Experts of a small language model: width 256, a shared expert of 64 neurons.
Below are experts of layer 5 (counted from 0) of a mixture-of-experts language model. Rows are named router (the router's row for the expert) and show model dimensions 0-127. Each number is 128 + 32 x the weight over its row's rms, rounded and kept within 0 to 255. Numbers have three digits each.
After each expert's rows: "mostly gets" lists some tokens that are sent to it at least half of the time. This comes from a sample of Wikipedia text that the model never trained on.

# expert 21
router:143142149169100085185139077125170075166138174095163169102079157153107148109098182165140086183097142149128084063139133077116182164134078103169156109182113093150116183194180131116092095121135178136148196183096152104166102098142164086102146138085151163130123130078122162118156121118112102115095183125187092089112098098145105115148140137143161138143142161148098149132114106147118139169152
mostly gets: " form", " work", " found", " design", "duc", " sign"

# expert 18
router:129098207119159132154070100129107202166086165152123125123193115080101098167089115151124141160122143128099191084134120096139108063131119132095124153197105163116115133185115145154107094057101180136139116069121205163138146111132130137170170112165098136095116112134107104115148124174101052141161185173147086158126118139120142137126111169080162161128095108119159115105138135072136172141098
mostly gets: "ru", "ju", "di", " Ru", "qui", "kin"

# expert 28
router:075167174104179149059129097137141096119104148158150100128155124164082095153111148163128109140111093120145160165129189127082141125115098130169175135140177150143091126165072111134110083175166105175114136140151162062134071186146175086138164167157099159066087105178076128185113169110111093104118184098112125102158164125149086143106183172149146105167163115099159168137117148117088165133120
mostly gets: " c", " ex", " who", " success", " per", "″"

# expert 45
router:117151082126158118137115084150124160160135136101110148089081100187082164092100098159120161125080085161097149101158121164104192082140124118158176108086145081173092071145095129120152111077127111082161172151137138105149098167137117106171148145162156107119085113153146114164162181166160114105151071128068156104080088154144110118091163120136105110137152149077155154189118106141193115113114
mostly gets: "\"", " new", " during", " first", " film", ")"

# expert 109
router:087060094098131073140135099161126145149106112176148171076044112139125110165162143131112146150118081132114088157066083166119179050175180149126131180116181154123095091148114132148170117113124072111127152096121134107113142126097126122093131092158148067139143101102167157126106156126132169134128080115110105120081141170124093131100147119098132109131129097095176113128108124090255076172121
mostly gets: ")", ").", ");", " |", ";", "),"

# expert 119
router:078144110148199160097148089115148128127136141119093126094163164148076094111090172192111148099120121138104156154140181130150097118138104141094153135152126129143110088106110106115111105120149112133119141130147121077144052200087101068179165147136127182083185104116086146149081094146122171129106117124144124134131100098115106103112173178160132090189137160113088203140090133108077160138158
mostly gets: " New", " new", " high", " American", " High", " main"

# expert 97
router:094162128116145147162121075190139155168142112125107055144093108160097100132078110155099129091071117100150177190099140142174122118181074070086201128072118124124075098101158100146126130117132132132101126121098155157115085178177115107117139175125169116080076192088105160136196111167171135120144143122162159107099105113163103130091135079168169092166133138142137172115162142154189177143116
mostly gets: " is", " was", " be", " were", " are", " not"

# expert 79
router:124120074132157110105129095173110098118134168182137088143072169134099157166101126148074137167156103136131142180098095160129128113168101089090148121071134172143117135170102129130149094141124085156106170120074066105057094151113067145093094136133180105129161106088192178149176163105171172122089072139134090137131124123123165089108181082120102149107130094139179074117157154143133147100111
mostly gets: " and", " his", " her", " their", " its", " &"

# expert 52
router:106158138128193145072138157090122079129113109204147084118191137105084105089181163133139110174106137124210134118127135121123170135122083131162113119143143156141097132112127146075085076152154124163131098106111126060099071152177129073101171103113118102118128153140079127119104164113098093127115120138125131094130190147127102145086114142152136112179147120157153186168160105121068122114161
mostly gets: " 19", " 1", " 2", " 18", " 6", " 7"

# expert 101
router:128170123096177077078189101088132080136146098100147107154176092144080129077140174174132103152076153085106126120170130137125114139159137124101131142120148177166076136105114181126089109082159109156154126149108111115104081183132145072168174173135084102109110110130103131154154172086162070122151178159107118109165171153086107131082141159156185122175189099128140186133162072138124120185137
mostly gets: " 19", " 2", " 1", " 0", " 18", " 4"

# expert 107
router:099139174152190127092078135180171137128137123134168156104115166143082149202135193150094079085126092122126150143128149124120098167172077096105106125096121141125117129165061135115147104156180130116099155149159086131147087146116067116087152144159182133109135087142076081163140120128113141141128099101166103138185129140158106127187111159086102098168109140144147165074068126136091149165175
mostly gets: " the", "The", " The", " music", "ric", " Roman"

# expert 27
router:081137157129194118084105136149156083101103142130153130133195126179049095119137167137140118097086123109162125129147187153114112191103086124131115078130138164101166103166083131088113119135176116130107128121160124075120101199128126073097167163100129151060091106128116118204113168094135108105144148085125103129126152113087114126134171129124187177177133112132138173131143083120070179150133
mostly gets: " II", " X", "X", " Mc", "†", "BC"

# expert 67
router:113141153136181068082099154077148120116177086183157154133161134120091095114134112140131136137085122106160164134079106128146106106163084137176150115135122113160088149142146153154083074095128093152195079114170080126066089179124189086099183093146106139090104097153138135162121121162122116099148184095094096092148162128102093110122137169155114163171152160075174172158159143137096172141100
mostly gets: " 19", " 2", "1", "2", " 18", " 4"

# expert 0
router:097119160150182122091124127111087120129079129151126123104193091158067085142152178182135078176103121106108147128126165134103142118154150136135162125086115166086124136120084121108095054130200114118129170141095103108137079174116186083112175118168153121094088134132078126182123147122135128104128165094126071113131138136118052116137176210152118122164135086139184184140163183118073153146123
mostly gets: " two", " 11", " 13", " three", " second", " four"

# expert 38
router:166155107098176184123044109117184150142087166100125097143178168088083131165136166115156107135097156078126152161097135135106135120108084121143092104147135163135074129111140145128098089147145134155147162102124113109119138171190127078175172161122092117120115171144125111150124120128135189095134138110107077083131100114105125130161084152177107150196152081116121178144145129131081147081169
mostly gets: " me", " po", " we", " To", " trans", " Me"

# expert 36
router:118183085181183119104152097102135112108140108117144172101134101158095178126084088163134152108065066105108129167105096129111135171116081115090114071182164109078098097114146125125099089117203111096159115119161117082110109157179102101115195114082105086089123159079099137087061140129162134098146121177090145189165143155121094165182167195115102150186100170105100164151145115145078122119095
mostly gets: " States", " April", " January", " John", " 2010", " 2008"

# expert 4
router:112137157156194116072149076118128137109073136107135086153175132143075118141116146134141164130108152106131145100158126136150116106114110084114143131152162113101105144160097086148177085115172135144136186176165111054166115171073140083147189154154172153077141150186151145202090140135103173105137120122063134091194124076109091137140204152120144098170146107087143171115103092091077181205135
mostly gets: " Al", " sub", "ed", " released", " New", "ized"

# expert 61
router:125160055163114112124163167126084101180105088111132132092113172151088078138080126122149150171087102137111133130121133159076106104091155135137136149148157094123157108089114179094117128102156167100184137118066104115074173117144153126132132107109080100145075156141125135126212134110124056101174081188148157133062100161169124063108143096138101134143122128116060141162104071150112158111099
mostly gets: "ction", "tion", "ology", "ship", " film", " University"

# expert 55
router:166117135157121189176100161083144154086097137097168096139162111079145135115098178152074119191134188073132149123167147148141089179081084163140146132187129116170066135142161130161090158164124195144094137099144154171091147046080130127179148178191125148087190132112120091114116176114085093119147167152086145135183108155108126169146136181150125105173089087141128169099194140179073149101106
mostly gets: " Ma", " Ch", " Al", " Le", " Bo", " Mar"

# expert 127
router:167114144086130186173100194085116147109131147151104140130159141098255120091142129065107175159191206163127126094163123159194157169094125145144057129159168164100092133112181154143124156182082195164090118116148084156134134075112175133162068144104131130127125159165124123076129133142115103128104146118090138117156119117088090191109106157157146093160119112111121129095125138108105107086166
mostly gets: " Ba", " Li", " De", " Le", " Bo", " Ra"

# expert 116
router:094146167111176145100120113152118119129119166126144110112171118177078138148160157182117141127099105104145160158123180119143124108155087077155177099148174143156097116147065112120092062125185108151086152122152139077166071187127164086109192176143093130080131152167108146176119145116116086111123139106147111097138111076156109180138174167160126110177106091117160160131124115112088157120142
mostly gets: "---|---|---|---|", "|---|---|", " count", " would", " may", " what"

# expert 46
router:157123127167157101173109132046170181137113154136152129124160139129132104141138186127126115181139196127160176117147164155121104155121074096105180164104168113138111129112181084163122130179129167128107125156171142116114112168125180101147162178168150153129127155094148125141091084119132131084142170099141127095193133132084087122147131167104198147158193175115084116116149151115081164115164
mostly gets: " cl", " Je", " Ch", " Bel", " Ben", " Un"

# expert 100
router:073139088126141088127148123162112093137139073121151162148153188134114147148127152147172154186185125132152085103150099156137168079134146099094062163165113105131122154179090123107114126109136088099116059121140173101145095155066105153153170043139119076085137131093080169180110075117192149124083145111164089159135130094200111072137195093155164116128168163091077149083119114093111144168082
mostly gets: " f", "s", "ers", "f", "ation", "ations"

# expert 31
router:066100141138180127099165149123128127086087111092105090171183143172104153128120147162121190141123132133190101114154137117098161085110142065104133084143113113125051145170136100157179100138201123119151087146154168094147128164112141091139110122154095113121138153131080121157127093166071179130077134181084082107158194079115116098160133153136119132170145180155088165115182132083078163167128
mostly gets: "ers", "ies", "es", " people", " women", "ities"

# expert 24
router:130135120083178143111069093110095158112115146124120106091140126161063099074115163121134109108090142126145187095100166110080097090115090064142157129162177133087136155147086136118101073127151103127108160139140136107120089197125164076137168153166124145091131163119103152133136170107138110087114156109083107135118114107142131112121162120173098106181119156111187175165110120123086172106176
mostly gets: "%", "---|---|---|---|", " be", " win", " appear", " out"

# expert 5
router:106098191112190094078130132167104148165103131146206141129185094145098100217119153158131120136094094143181117139149106074093114139174112146124164167132114117125130103144080099138125101124173147127089175128125136058100093146150131070147153119133115094150108128119059073146086129134102121083090146141098099123144133108166082200155140173134110138135088132154156172118101108114079109133094
mostly gets: " John", " Man", " You", " William", " player", "bert"

# expert 122
router:077149167152181163103128070106115119137091082166125131134188120179086092110113158114146137109090141124179183172108162144110153108123134079151124085133123132109098145161092110134110067137166105116098124123105136096144071200125184080133142167113112145122145164153132101169108139120124102092125128131106112146141154104109175139076158142133141076183117106126156171150126060149066174109118
mostly gets: " —", " –", " &", " where", " through", "+"

# expert 11
router:164139128108117107120156141174074180104138112098134125152040136119131115143122063098142153108158073135102146152086081116177135105167154137143161088083091075129095192146094093107174131093147103119120141126095086117154122130093096150101078112148178129112162087080161152132123162116163173170091082177151185108123113154149135075095131128141112087140090186154168141125097169069198139120095
mostly gets: "),", ":", ",", ");", "|", " |"

# expert 15
router:108098131131153199185103112127127154159137091155098167164145140143131152142099141156110093113073129074120191145105092128146160137145099107135182105121163093142098140168088123074188128132095154154168181136089173194156132164141114079114121148142191075087191182124091094160131108143187124147127140116104154122107106094095144109099156162088084120126130167144181132186125195145102167140096
mostly gets: " had", " has", " but", " where", " with", " when"

# expert 89
router:147085187099165119143088088071204080123111123176159127174185076097138070101115154111134078119102178126135167135169172115114137140085088143169063127092101110107110085115099130128100131178170108198112150143181095124067083169134184091086105128122175097159128110133167136125097168119093118084107143117115073161108180127121107154119132161090095088162084131182125188124166097128083153074156
mostly gets: " K", " D", "–", " G", " J", "/"

# expert 94
router:175111099101113086145172101192096149129114139106125156099045120171111125159123122102107151099146066161123149149096077100163139097166171149156145091059104156090168143105104154113182124129127120073139158138094111127125120136092149157090093119165145088131120105082169137155148141107158161188106068160133183126085113138119179107113113080109114139121157145123147084111106136147231124130107
mostly gets: "),", ",", ");", " from", " that", ")."

# expert 7
router:171194112086135150181128158065135059096127112165152156134148115129204118076183124120140123167175142125143082093171131150153092185106131106152107125154094143122112098074153145152150153151102201162076100113172109177179125089158142127127151123090145167187178145174157163137125101114107150103136177162143102112153188099120097189108093182133152140122122122139101146100142145147104156090083
mostly gets: " S", " p", " K", " Ma", " Ch", " H"

# expert 81
router:137159184071172173092078117086134077123143169100157150186175120123083169105182149127133065141130167167074126159145175127100130148102130157183081127146090100131093158117086148118120104150102120173064078110186131110110143142145154106171167156160067114123154117142128082095120173155122102159107180081128085097128142113099109206171095138178104163142133126137158172145140108135081146092181
mostly gets: " P", " O", " Mi", " U", " sp", " B"

# expert 64
router:128095140176185173199117094166114138098109109081103141093171178165095175169124184141101131091150155137177161134112148142115120120140087044124190099103109092118151159087071105163124102095155099141100136177102191094116092167129168081088148154083147120114032124123119126124161086111177070140124159128088137118150081094058081124174123136128144177180143127128149142132089133127064182130108
mostly gets: " all", " over", " All", " run", " than", " some"

# expert 8
router:097127154190168101105149126086173132106098107098182129091147179156079115120137141109151094100144105068102133152172157081100099106128105127107157134161118070128124117160085125139164096079161153079125136133104180132084133144112101074151108115160081153105145075138137095116110080173117189147091174062141091109140153098102085115195189169158154096137121157071088150174143112092066174158136
mostly gets: " National", " British", " German", " local", "rd", "ton"

# expert 20
router:161146151120160155144124155060085115129153131136108107104158157165087094126137132181129154151122154076142105128174095166097136118169148092080179143124176111056161084103088132124156132150171155153116123098117163107117113145134141065090122173127109086097125170144083123110147137090091104077150163178100124115104121141182118140107101183136172161176157176048156154180166122135090149120119
mostly gets: " It", " work", " area", " end", " music", " sign"

# expert 112
router:095137136134199133107137133112152139111104148133115158129195128186069099116126140160159138150097127120129123134130186154085132121136113132158110108096105146142119136184089098113118054121161092187092128102167122076132087186143157079186156171134101144081128122158130109131077141151177099115133147073138083099105147107068122123149165160099133119211087090133153165153157117098080181112161
mostly gets: "°", "A", " U", "D", " Mc", "″"

# expert 12
router:147138170115143176154071095066123128159090159130160088146169149076111181140118160155113095102152102145112117092182125115103226135084120130142119112190093148126130124105136141148093094138162132167143129156140147160159123155164163132160160097138104100087138132094098127139069058150076165119154163133140082116178147072163118125152123160147086117140120110109058161072148130127113143164178
mostly gets: " F", " Sh", "leg", " imp", " Ko", " York"

# expert 85
router:116154144114173098074126123076088090131160116163100077142179062157091096079156161166129124161105127100146150122098195141115137105127099177160114100091112109104107114078090125078118105067156141108110111150096157095100063193142179072089168121092096115152127101115108068168116151094150087081136154121116079121117187095148103085111142129159147151195150116130114176136154103106113189140120
mostly gets: " 19", " 2", " 1", " 18", " 4", " 3"

# expert 30
router:078142141166157108118172080174117136112147092114105135117092169167120197170095159134153128172077046107187141141119101145129139116162082087067173139138149122162092141153122094123115091079130128125162143163113131083102083182142137121081194130130180142075101148129043146158172069127141108139173149118143115131131131102154084082085167065062108116136155124107167144128093095097179170120132
mostly gets: "ated", " used", "ted", "ized", " played", " support"

# expert 104
router:109123175133158112114116168092139111157075157161163164090164148107086075126150136172124153183133175126122160130102157092133102163148113125106130170139153085101131094138094113101131124133185147194099112147167139093166090179091087082089165143125090125121197118162122148157113094089087169103076167182090110139154113090141064211163139135169071074167129059103165162147113086103113167143135
mostly gets: " de", " De", " L", " Le", "l", "ko"

# expert 102
router:132120108170156175140146162069136118100139122103088151173171124094162090120103156082095109107128145188113148143192164133169136141076121143135107094163088163157158099091117112098093154166102133169093084071095104068132089124185127118122114177111147145110168126158131080117118125109118086131094170168089153145118081150140155158140140148148053121159078137081152167142158085097084188134153
mostly gets: " (", " de", " re", " con", " \"", "–"

# expert 59
router:134144148080144106095155141065166062086115111121107091165170078123121134076181171137149108103148170126130133084171161152135109174130074092151074099163149083120099129093131150110102145177066135164107116071181149126126099125132165068160112130089132107170133126130159165091061187090107125111139187117128094100177143138138112177141078152144206091152178170115145190131167157140081150102138
mostly gets: " Ma", " ", " Ta", " Bra", " Bro", " Tra"

# expert 93
router:138092153122175118127147130041101162134105070149103107090193139182111095137106133112203103171105070175149096138100177144127126188078106133143099128108125077094070149181148167099114072126105101141161054121107144105126131162085183095126125146164091165146077108128118078112086122145096158141177116172192072160153172102108098119183177115118158115148088110153083135139105104146107167075180
mostly gets: "che", "be", "ma", "te", "bi", "iya"

# expert 74
router:139134093181157155088157100160102130106119113172142162102169111146081075147115135131143154120085099072067171135093162147115163118169164146120159127117155122113159104098122127144133094099131090078114122154102103133075116174188133094122169074182161125121111094111149090160120125175186143165148191052132143097163136138111120115106140147140129098153117117086179163143089212139105136090076
mostly gets: " the", " The", "The", " their", " this", " its"

# expert 68
router:105118146075103154096109111058143076149146184142146097149149123101192112133173149075105064134167177161143077100161160111083113138086100154154086187156145141153165162128159134197112165152084160159114092125135148149155109057113132136177090150136097184140142120151106123097099111112090146103075193157124108078120121145156153145136134140154150163107145138126087146107157102111114114101161
mostly gets: " Re", " Ni", " Or", " Com", " ", " C"

# expert 121
router:169160147116183149116142090108155122127074166089138146060174086147069127128102191169132127103117095097094157073153135082102100154118087139092161134171108117169114114140093068127093092118121095126105134164160125123150082196161137060093180102146124104100164119100117173142156124120122159096125111147149075091166123092086111128077116190181146090154142118143068149166181148120089123129085
mostly gets: " New", " Sh", " North", " H", " All", " South"

# expert 103
router:153092162166147153109144135130091150098191139128091092167114091146116149138131138100144114090185140127132116162116164154155090146120186126143151162060087133183114161105153136088146175116141159168120123120139121160161123160161050132144133144119138163161117152141107126157119149184142127097118152066183155202154069084089182158096141108152052130105105084108169173156108191128107058103077
mostly gets: " a", " A", " an", " his", " with", " into"

# expert 43
router:145116168140190136158147124110127093136062103102100061158093084155073069156092136112068103130104133079149154113165139109100149137087147081089185100151154096108111142152118111128120096147116126163166111087161129177124105170129166097104143125106108147136171134114105057182159109122072185131096126131148109076151159124062129073158132188058183129197066133117102176106142089087098190102133
mostly gets: " Car", " Wa", " Be", " Wal", "ea", " Val"

# expert 69
router:088142138140176131092083081114150113129124154122138111164180118186078116102134146153093140167110121116144178113146165156128177128115105085151151099121138120128072092110063114111131065148118177172108116105125136072126081184135136076148171147151101125085092130140107120118068166150122116130118143184142109095174136101168105152129157163149162103170133057098133187111081111092079164112119
mostly gets: " se", " G", " (", " He", "---|---|---|---|", " un"

# expert 95
router:112068149167144091108136127165095154179105096112134116081159098169102132126099088121119148125081085154128121090129086173130152129097167084099144103146102104126153130090106143124138086114180125090172106138126158096140183155090170097119088118085132109155055117065111075117111122134118123099134071109114126160120157102175127121170079054101108189163103134181132122154122140096137138112057
mostly gets: "ities", "ies", " series", " House", "ome", "ency"

# expert 80
router:096190043166149072096176113180088139121122086098098144087091109184100168173104087174119203117087070111108120144097094102122157084153127114103141106080097164114129098130120113112099074122126089119125111125145142104122100149140124106063150107138142112078069159099141125134148145136168108083176132182101174138100119149120159145151190136069138137108165149092151137132141128122148134153078
mostly gets: ")", " 2010", " 2008", " 2018", " 2015", " 2012"

# expert 60
router:109153073119147080071098066190072094124175124135111133137080153176108126137146109127084174100080073156085163143079086128160127097190121090138144106084081119119154179160104142130155105121155109186124152136081074132113114154103097119084127106165129105093106114065168186155140116119164147132109088132137113117106132152180150090116165082053096126104124090145169106132168125146234159138139
mostly gets: " and", " only", " later", " but", " &", " first"

# expert 54
router:101159170152186123108144098117163122149069115145130116166167125117085078168117156154090128180086105128134199135108143070066160151151114086107159126135154136094074147175106100102122087135147134161119184172101147089118068207169162053183152092166131139070114166149098112136098131142158136091157143117088115112151177069109068096140140192101115150146127129138093214165148136136067158112151
mostly gets: " 30", " 17", "hy", "70", "40", "ten"

# expert 108
router:128125136204137083119189145199105150147102069102123138102070164148096101119131071144137153182118086086136182127130175117115117101095168161072161113144161113108177105122082219102175100088142072074172124116063135125088208126081124113132154057121070144125108131127121188103153123117123115146190083149112106161112137100154127056169178089110096134108129157128073090143100099142116150080089
mostly gets: "ation", "ities", "ification", " election", "town", "ity"

# expert 99
router:088150152100170185171097110161181162127162184150171157114157087085084092078113105182145145140125169113107175160140194110130092144123102137121133107139145108159082099166137118129132139166123125104077073148199092137152126124090087159182109174162165145078122177134151131170054122150121119125127163098134128153108153081087118108076197145161113094131068081103133144100140158133097119128107
mostly gets: " In", " con", " ex", " Al", " La", " de"

# expert 83
router:127173188139187163082102085120104083168059155106139133151159143133055131107109169147132151115110105131099115145113128120106139102126125112156104141140134137126089090155071133131123065130170087144113120117148086094115062211116140053131171142123067124133180137178078116162105143124141078139143157127132118166176136088081124135120180158175101071175108089093101177158124076115072186129162
mostly gets: " I", "}", " No", "″", "•", " &"

# expert 71
router:128181125093143116099112120132108110117094128126115129100159098142101100080193138124099069081080180134179165171121164136159139140170140173118151149110186136133122100092131071123116090178091116184096086091167075145106094142156172082116161161118133176128082144135184100101077171077147127169146094162172142079115121181137104174079124173197093119127153102129147133113169150142120110096178
mostly gets: " (", " \"", " (19", "\n", "(", " $"

# expert 91
router:121176160175133109146117153072176063129126203126148153168140136168205149109112174139125100137137197111163170124150168171079082099130122097142146106152133131123110118153159093110136157202129154116102113136180178199159158136173084136091126131096174109139177173157111165109147124058079143109156158164127105118136107086131155135107100157116164145148153159143131132090164160094096143143119
mostly gets: " S", " T", " K", " P", " p", " W"

# expert 51
router:116101104214163189092120071148130109139074156144159123122102152158081098177140112128083128074148091093080153160086141089138100171169109112170102102066198118151087117133132114125106094080166108155109126184102090118116120161145125113153088169134177135122158121151178132171099159151135140181117120057120135097121173146112135117122109054124072116157080104127161166119164119167129152126094
mostly gets: " and", " for", " of", " with", " or", " &"

# expert 120
router:116158153112113127095132093098146099101085157148106111144164098068187106102156150100175106136142149125113088111118177121128131168130125151156074159156117148117125152092141145167089160176092182167112085096128097143093166011164144126142136100174079135123137115138145126085079143091094132112114154141128120089094162147098105161131062179192136151098137075140075144071146108096103116109159
mostly gets: " 19", " E", " P", " N", " Ar", " comp"

# expert 2
router:128080162107160154110173132074158109122115112172121104190175070088109090085121152170082089116147184116177151128163163096117087131117086164137086162171174064124145163107182100142088132149105184155100119116156160110132113130141122087186109164108110118113121075170134157144067187094069178090091179142079118126095108162132085154120111111140160119135110120103170165183122117065099116171168
mostly gets: " con", " re", " Re", " ", " pre", " Con"

# expert 123
router:159148157100151124114145146137125149111135128082153152163079134193105101195106141070130109075088095100158140146084117135173115110174177162144169076062095107173101124095083088069160142088171119140117146121110107105181171146157102092146123187169166138127160137066183180146113151090159139147115074149158180099091190137138103096112162122148096106167084148147146151117094117154140119146106
mostly gets: ":", " about", "=", " include", " between", " ="

# expert 37
router:094158170114171147081136097136113107136099134156122121129170120196068109130119156182090120122112106072163162165150180119141148122152088089156172123169158149117096139155070103147117088134156117168118150123161163075136086186110174086127182173159116137082146137169104133172094172125129093096116166112093136093136132108093097133129166178153172086173125118090174169149099102096087174131126
mostly gets: " ex", " per", " Ex", " m", " what", " who"

# expert 62
router:126084170136179118108123099181178121161120117111185129116189101198109123128120201146148132107147104086135154121132091149071103121124121117111134152131120146085154142154119106098137127173172075106121171127131110066129098172152127072116152114126149154121139122135101100188083177150162177119141141200135146121156132122115130192176100181147152129179108116119171178105128124063070148162082
mostly gets: " John", " Ben", " William", " Robert", " James", " George"

# expert 73
router:179155154118128157174113144090082146065101137132104118128170116082166121129158160118132123146137168128093141119150139087097107184121088147189073160133103185127111180116167097109081183167101158178151108081130083139081129068112169167151105161099100152147106099167106151089118158143087113092108179142113108140148121142113159158097063140173156114121113099112055135102139116123099161116191
mostly gets: " E", " se", " Li", " Le", " Ra", " Ro"

# expert 13
router:102180132139121137154091167086137107082148072094200168152153115136157187088138184079169082087118169067136058164158136158087105188122135126135066095179140155128131086163130097157116140161170156163148159116174135130144098127168099124150159129143156163151162179126173097093115067066080095117133160175159129107093112112102117174120106175143124117138131126134115137133186093124089137097151
mostly gets: " S", " T", " C", " F", " K", " P"

# expert 49
router:124092146129150171148113123134112173138138163122073089111122103138087141132089080119075155078193163128082160162149150120147175078169184116162146148087138097111125155107131088110169115119111109184092148121080113167079109163071117121187101160124174114103119102150192121158130142158122082170068101092069144139135136133087145095101121143126072132171118095161172172149065131161171129167190
mostly gets: " in", " to", " on", " In", " from", " at"

# expert 113
router:096109136142189111083137110118115118187063128177122094161140094165104083152168106147117136129140077125109112144114125098123150134077104115078135177097120085094103173118123157154066082111097076184135116133135102071173089173154186057128105100119107152090118122191114116117074144169070175143113130075077110115162134079103119145181145138154135131168102126077095146147130100128107179158163
mostly gets: "ko", "ni", "ji", "iya", "bo", "io"

# expert 35
router:097133199148185124141107098151156137141084170181156103156154178095102146148125134141129106186130162136089100101166125126116061138136098091111156139135051109164065104169134123095144118149136178123159120150129158168132101196106117093097109139161153114113124155159087163106141137104125110134148170148197102145184115122168113097111141165121175068198130157105115179134123086110098134158100
mostly gets: " continu", " bi", " Bel", " Col", "equ", " pass"

# expert 86
router:134174147133130189153087144102165134078118183125170113190157090115203092109164142107173125137135161147093140101167111137107068163096090145144090131156131088112082133142166106145108159173126203175096083079177142149126164091161115134136121128158071137126130128088138093097162148115074081131105153164119097111170176093086164165141149138144084164156176135120103149164130147170090103053186
mostly gets: " Ma", " Ba", " Mi", " Bo", " Ra", " Po"

# expert 72
router:123130092187144126094198070177108127118120109118179116117118144159104165084114083141137109096127056121129161112133168109147115134080140134088151114141135102123133117150145135110086117109173069066157122177092084095120116131146118096172162107105141135124121085116135151144126111165150146082138115142126134165207138098158135108155140096068164096146135163061072130126119100070103138135052
mostly gets: " States", " York", " British", " American", " French", " English"

# expert 82
router:154097177164177206139118110094149175167124116174086124109181156173088067190096149166081132123143135105156165101101143150134162136077196117107193152134144131133120114102103119107121101114116162121138112109090181101182074180061135089114133129135139100087130170122180095105137106152081093125173176117056102141152131123127126093122155101056112128133116176148158173135143093109102160146123
mostly gets: " out", " As", "ting", " Game", "ning", " along"

# expert 25
router:091112115153138135157132113168115175140174104107073136121049150156111161194086091135103120091113123112104114182109087092179134090120110088107149118112091105153095185160122128125150130074111146118136142147138190113178126155114105124102089136104160100128132129113101104141193070179168136112143077133112170128151074145146117093087155084069170126136113176119155122127071157101232126114105
mostly gets: " into", " been", " when", " had", " during", " used"

# expert 34
router:077107122130178109090152056114138079106112122136091123109157149164082097131072152139138145149080133100140193170156130116132158115129129080151158146187128152113126133141086097133098090143139114206090174112081144068134071172129161083131167164139131091111112156184076147097094129126094080106159140110129087108146120079094117103104149168182133072159118102141113176139073112121087154155146
mostly gets: " I", " list", " Com", " me", " War", " W"

# expert 23
router:110110166148181159116170150148095158105100063094139164154143137117064090117145174138137143090124092082108179138122186144102085072109127077143155119163088098124147109134096085091144105079178123068131136074091116047159064194071148137097098104145128174129116122160173094110137111177113130144109104145152133132131100122126133070132173170108142108141135082137112152135085103095074167104153
mostly gets: "town", " School", " Art", " school", "wood", " Park"

# expert 118
router:090076149068185144122162183127111115178114187151101114134183189125111090176171115167115159201133143144096147120162122094155108151111114081115148110085139134104116120178089144094147071179171098188052130150068132114172113189143129089128161168151156156086145114154130109193131134159105124092144131134118084125162089107117092186163175142105105140164123121121111187132146126087078172158146
mostly gets: " de", " co", "tro", " trans", "é", " De"

# expert 78
router:130160206087171117082133132102173102171137131195108136123176131142083127104074153153185140130107148109106100118193162091077145147146103160120135085108141162079128096098069086088105094124169138168124144122187157088093095160145123100128156171156091130089131146185116101147112199086084124111116164121109085115109124131127139132095169190140131089141170149121162196158157107120096181094152
mostly gets: " E", " M", " I", " U", " O", " J"

# expert 53
router:128089223148143075151066105107174101145113177076144156126175156130082109137109163178162085166133142081118075138163112147128192143121090127147105168134112095164154143165147167070098102143157161137160128127168153079059144155154138070130143109110092118102112123092175118138156121155136152162100126118160072140137188107107120169169123165140135146133168128114097192096149107128090156166071
mostly gets: "av", " h", " cl", "equ", " gr", "cc"

# expert 66
router:093115136139174154069105071153167085119068139170152166060170168170099099177122130171157126123069160146123143138148163136108120098155092130120146173121121112125144116141084160091138070090163102117102149146160123046132079184118100092104142159132097111087167165170109103144085124154137160102112125086147150132118102120122137157135141144169095093161105138097163181111079111142099133147137
mostly gets: " The", " the", " dis", " form", "The", " member"